python train.py --hidden_size=224 --d_expert=128 --moe_layers=[3, 4, 5, 6, 7] --routed_scale=1.0 --balance_loss=0.00876 --balance_bias=false --router_noise=0.1 --shared_expert_gate=true --vocab_size=8192 --optimizer="ademamix" --beta1=0.9 --train_tokens=415000000 --dataset="wikipedia_en"
Below are experts of layer 5 (counted from 0) of a mixture-of-experts language model. Rows are named up (a neuron's input weights, with its number), down (a neuron's output weights, with its number) and show model dimensions 112-223. Each number is 500 + 25 x the weight over its row's rms, rounded and kept within 0 to 999. Numbers have three digits each.
Before each expert's rows: a language model's description of what the expert responds to; "comes after" lists some tokens at least twice as common just before its tokens as in all text. This comes from a sample of Wikipedia text that the model never trained on. Tokens count by the router's weight.

# expert 1
What it handles: Capital letters and capitalized word starts opening names and acronyms, often in tables, such as U.S., New York, Sonny, ISO.
comes after: " |", "|", " S", " K", ":", " F"
up0:466495446504457480513456520477474471495482551456508494520518543483496479475520490495538467451474496487555504497541489504495531507505476522481483545521523487485519484489500528514487485487513511501491471547562495505486504490549554491536525504463488478497506483493498483510502503516515489477473503483520511464511499543522543500460492496492
down0:495526494504451493550532519485469496460511521549482488510550508511510514484533502468546469474514504515536486513486499488507485476509507507491501503507549501506519463523476526500532466506498524568513497522498416496520515512518525486475497546508484513480481479516485507481481496498542461474469511496499464485536483478510486517493507512513
up1:495522494518513476472497509465463495540525471549495472483510489502520480548472494455490516507469527522505522458511442530476496506520523497500478530475533555507455469520476454481478513435445516472469515525500528515506490484504532500493509502498540497536497511494528504500482502444479501475476525493530460489508502464492510528500494436462
down1:478489490482497558470506463543513510505453485499489489521482482515542520506479495530518504496534493486502497508535522448466494482538510466502508494526483488490514509465452509523475507513510513502482504502501463505501490498443553536523506510449538448510519512457502505509521468511495536513471521499502462540504529545484506482504519555488
up2:517497545497490489514470483504486514480527483490502476504505512481495523497506486535531489556534434538507484526543531486503536446481508466517521466520497496426470502524508548515466546508499535480539474515500543510532527525489483508501498490477476506544516552498484461556529505502523468552566499502481541491503470498482526469482540525503
down2:472501512502474533566548511504473538503528487508488511536476505483534451506500487480505475473503507454523503498500543491474461461463499491518524505457488530515528493513503450523478509482511485450493538491506493533530488530515519538459466509489513503505545501528496479479504477499509505543513507507508520522540479477467515488469497494499
up3:499493485548475511519474478529500521505478541490489464503493543490492473524519516501534515481496462507510521427540530525532465475523535509499495499554505518533490510517506482545506491552499509481477479502493495491559495471542507472502464490500519498552512512499506481474511555483498526509487506454482521471485494517522555490493510481493
down3:522457553497511495494508522514517529505467465466496490532548514481485477522486444500467525506525495520510520491510509493519497500493476509484438477473508514501467501562505508520488461510514487503504493458453501534516525487509454525532468490519523469478496504492467479473504554478496493469485518520507518558524582566491486491503510509497
up4:475498462462531524512468459553529491470503504456498518516465494501532507481487545483522519495486471485488519488497476435504519503504489510527546483482543518512481496473478496476534530484487515526508531484522493535514518494489504437468545506483489507470489514517474530490509470519477515556520484497484510459479472494530499481590484525489
down4:556484465508498466516482469462528500469521484494493509485483480530516443532510470524459505551485461501518507486481473479504494530501457494465469489515513477461454520486512488508478472513516505464526512514523483471528533515456491476524514466515540509471511498510495471487523522501493494536508533493526518526501521508489576509505501503497
up5:480513489495523528529519479454445509496488506481489553496511516514474529504429506522476469477507514481499504516486492503538497491497495495460488552513449512490487494478477505542471537549550479503504493537507528531487514510508515473456422500469497486500497490510496489513497526561467452494546490534508519507527455512453486503482500501484
down5:486490516505485517487490451469455436520475485536504512473474473495519519517521518490465494485537482497507583526497495499496506497474492488503518469514585502526496499503527496504508545499494516494443487504490545544491511505524481521486495500549479530467529496471504510479507502484501540464505517469510511499498451513504502506535496476481

# expert 4
What it handles: Numerals in tables, dates, scores, measurements and ordinals, e.g. 48 kW, 14–4 record, No. 8, his first win.
comes after: " |", "–", " (", ".", "|", ":"
up0:533516521516515466495531514546531518517482484556511499504500530508509527480460544477535511489509503506438525507540505505502488479475491506477496524470528541479509485493470561532501510513558525487541470468516479530475530509488537540501505491461506496492542510501489502468486520524528542495492510522461468479527500538488482498517548515519
down0:484506513481518483526541470474530490509483492492500510557476469517498487555486487512490526465503506512529473493533492510509520498533536559535488503559523514500485497511514496487455464498509496537510497502517526519530497483473442476516507483511505487499526515539452506500469503458491507525551515478454487524511530502457509477480474512496
up1:444494497460485490518501486508510503520474520455456487475514493489467459517476511471532534474443502458522479484478528481481463498522515508508484496550514429486485451540496494499500493561495507468539498492498442492502508517517525486474488547518503497507478488511459476523496523530534498510454517445551510469531499507503513505533481478541
down1:528499496517511482475472478452498496510481442503487514550485492485489484490487569521471468541538485483495483561523481516470474513526496512531503508542492485483540492513520499506491516482478505496475556455486539499539536493505525535466519448482540508464502515514480560510488492482512501501481465522479488474468482506526483517473532473465
up2:507528523506499497490528498504511525451515493486431463505525493501517501549480511540510455472497456510538481512491529473474518486492526460504536507486494495464507556493506512474521502512475505499484490487470489515495467486514502470528507487517493508507564459498506483486546514497529518545528524505555526477473448539563513495510505525501
down2:502441514526517535483464512479532523477514501515506506507478516498457554515492536492495545490502475508465508536522521473543481511528530502507487514496500514504492462471528501531536472453516511540525502509505464518520462495469478516499514516534489517482496494460494468526489504471509475462488543493500470465495450516517496509477532482513
up3:452523472488502467494505542518481498441498452509484515507512506526523447524491526487535559482489477473469514468494520506493512499513489454526529510501482530478515510480537517487466508504508529492518473482495491466506511517497562514487515563492489478541480478513541541514461508492513471482500534457568473475515493469468475500497484517530
down3:475468538466512471511485521524523458492498478539514510483505483486467511522467537518476544499483496484517507489481454544494514515557509444515490497514518504469476476566490506513510494522506551517505505493507527491470477468488490511509531534495505496555500489521527465509480494530504507492492533478516501518496533477512534500464507528516
up4:496489508484472468513519503489521514548493471502504495495514503502490446470496510467515520498522499518458502531495533478503538475461514506525472531481511483526512512528514468490470516501530549503516539486491454517510443502490518495483473498469494505535502511516534488511512512492515510523504520528495518473525519494485489490498485532511
down4:542540490468517476495463502518499500519496516543508521514493518468528489526482492510492538536489495514515503492491514490544498499495497481500450523487468505503516525523485505491475480484480510497526500497510476503562477518517478487528498471530477490516464526491483499493508498496509471511514481497491521503470460508497469512503499540540
up5:479525491505505501469504510477482525411533490538517504467504471526490545531527472487484470550529474484527525489536488487507493460459473472520516525454443534469541499499485477532480482474516477507509511495498452533517504506485501450466526538500500493529575528505507507511531508499489503502510502464493518474503478506507497520488492544525
down5:480495510531527470492473526546514505452504493466514489458503454527539519484486458532485520509494466535517524506475514527529452541508509499494526493521478483478487485487517463510469532524538460529461544481543482474514473495502542483496526525491538510431501506506535468483507539504474493524469502463472497486545477526504490506491495467509

# expert 15
What it handles: Opening quote marks after said or wrote that, sentence-final periods, line breaks, and sentence-initial The beginning new sentences or sections.
comes after: "\n", "==", " ==", "s", " that", "\""
up0:502466530504523503512517518513483511552539529527517521515487521486504522484480522472506486543514513493470501509524494452522470492463519500469528529499473528544472512475514476495529516478468500490482494524494532489522549524552503505511452519491521524469523513524472510469519523537468528502475468487524495503546493496516528524467473505507
down0:522524477502492474478496478539489485507498471493527488497514518522508554477472503478533520538492477547518527445502494475552525542511498479486495469483547511506485530497492465525485530469526500483498497479515499480488455483495490484483512510483487536498575444530465509484507480514546517527523465510486497522501578525486539542499513490493
up1:526532465509490482488514495499459495449514529503505517519456503535493509515459498454552463466470521510520486476504487489522500529480538460528491481520473511505450486477471518523474527496449512509498502484487500476493504514488507518477459547518472470509504511515513472521510490535508485456496507455464475471508475508517508489516487517513
down1:502517546528505499514508529493494538501522456520538533500495503531504475491497472511508540489495487523514500485508522489498504544500526532469488485493551481497460427502492529518494498499450500475503524503484524551503460499502506505540480499514503502495474479497489512463547514520515543527505521482476493489486495487445492489536524484528
up2:515494444482470533432458529516466536475497497483501482496555536461538521473492494477490498467486538453547543512498471435459496464474474514493483511508477500508524481539512539497541500471522527512534491464500438487536519545508484493472491476482511506503512509492466511538541516476458495504485483525483491497473517501466520466482541537469
down2:507495483481487508504487502486497510471456526540532513483492510471498466484502472461441443518479484477541521492497521514457491491485524518492473478493480471473516472466514537519530488503483545494481468547491500483494489493507524454523514524460509485516551509481496473527548447505478468542496509491497491525481463531523510514513484510529
up3:486483472492507514519517507507539493485511465517497514543483515507467506485528496547509580514452498520487481505498520490460448536490547452513504483518523533511478494491532517485521465491453499436495507507450513531481507475492512491492513497473504504501487479494565451464453507435549512522491503501509512476513506485503483461502491487516
down3:489519449502492465500502534506523487493499486531514512484507536556496537517478481518499522505498511539490452521512524515486495492481518500510564485457503516487505465511524484490510513461481513468494475503508476529445509528536448498496559491470533489470501492490491468479504548496500498498464518493502531502499494542491462518497494478469
up4:521500498499477487435532513495496521515521457484500523517490500496522495485511529533520503523512484474496459473471511493500523535506523511525451487513474532515539502487522535471487520525466522526478532523493462469521467513542467532491438505529506537530519475497518520481479504485497493511506508516523514485505491538550487513482492491486
down4:471460507490486589511521486498481489522513498527469482500493466492508495527508519521512498530522469466490495524491469506536512491471461496494517542499492508486497507498491505542483492495508546540506479504471510473503501521509511497503469469468493500486479479500473551535471461494485519513502481496484479491513534541487534488495492493487
up5:556508540532473478515504505521527504516538492493519566497493528486507464482499480506474491459473579487504504524461471490504513468503555474527503508544466520519487476452555504502463508532515520513512490460485486461505482526510476523505455550535505544521518505471462498450476484477531458484469472464495547464523498512526477448483510510539
down5:479547485454509524563477514493521497510521538528511530496485490506549542530494502530442492503505540501466508481497465489500565473480489468511463522527498482501468478509535515472523506465481497519470474440523554467513491553501508530511498494472477482488449479496454552458531493511521520471511525521488482474471464492477518505511529498530

# expert 6
What it handles: Sentence-ending periods, opening parentheses, en dashes in ranges, heading == marks, coordinate primes and line breaks ending table rows.
comes after: " |", ".", "==", ")", " =", " =="
up0:489492482497530502522495514562489496461547501513514476495530529492498465475481466522518465546503521494467521461505544484498495505485492488523471448482471516447507495505559494495481485497481531508465494511522518533526479518495500512530497473493505482536496497477478518543534481516479487524470514505508484556498465473542536498473506507460
down0:531479512516497517558531488482514527494498504508493523530534480489474506524516551502467497502504510470492517471502542501552524530481525459482494523478484504441508475490530505502511469486442489525497503515535508509510493525510501489499507496468469475530516523459486520550549505546485464542495498488509492475525497495540495473492531499485
up1:561532484516512472498496502519518510496467498470534460512534577458465487471524488526492524490502557496519463468509510543474528496514498483521454488510514520490459490520510494486487481554518483508486494516478509512469468470483461498485499479513514521489493495523521508539528478486490476499498534452546546567529504505532519506511503497511
down1:512545547507470498482508504495478507510499480495526523467525508501486454482488519491456459470500485473521471452524455520485494516490538493513473461489487507523563461508501511529506507503504470511464496505523475507495500551484511482484495482492470501502506495501487504525482510477525463490531489474478461472489504519506481467494525542495
up2:488488479513523493521533514524515486467467560526551576510548491516499488518488490438490523485480498471487530512503500531486448481463506495474496527517499490499460466499510496502520480539502522490505484480500500492501474525530512477495516496467536489518473537525489503510486495518563503499515517501477498530520518502482513479484479488539
down2:498490515484499502506479534439482482513485514492463472490531504457491502530511504488507489509522445502530497501526514570507524490498449504511503503496501521480453498485540520464503480486516521495502476534482505486480495496516514460501475487447532509502483486498518509483505476498508464555510494529534516509460506459479521507430517523507
up3:481504503485532503507542508518496518504524503445540469504483483522562490493521487482531564492527478566517539488524490466534507523497549547461462490526492461495520490539523491483524464490497507484476544505480458483468482492525496482527523521525500454501477508477501476505530479533535491545444518526496510519506498546506506486479471525471
down3:462465489497533508505517484524525531473478533472515473525550487473471447493468537502530497477476524526490548479510534481486507475534537476506467488465487545506502479500541529551555537498510510483497571503487536511520486507538516507498498550501479501499486488535471493508521479485545514567494496557527477503499534497503494492494477487499
up4:506507426472490482525521529525483490490486478448557517500536507517495492482492483450475549485482494527475533517499485506559501530510526494509455479502555518515481457508497473477477470522456511482478509545520498455530549492505487440479536485487523518493499533490489510541482437503462526481505480463520486477466520526516500489518461542477
down4:545480511486530515535557552502541484497471496478457499484480506517470537491532528500497499510489507505477481477474512506525465498464526482483522530480501485496492515522494505508470479480512469499500527510459482516495464482532504487509522491511520524495488467528443453512483494507483469476491503522481537522497487539497522493526540518483
up5:508515521513493489516561573518542543521460515480517510464521511446493512533477462502499526504517519534480520496497545501458465459479531505518446532485482501476482503504524541488513513490493523506496473472460502510518516496490517450473472517509515482464468532502524524469451472515461487491496464498560439478480485483474511504500509471461
down5:532469483520473498508547522545466483506478486486480495483475490490525512471549503476467521474483467513477503527492491523528479483492519498539506458499554511546514498507488457564540543542471468500517506567510546515490492487421527529495494488503462482483511497465501510551473502543497515491521491524539497492481499519463540493477503544520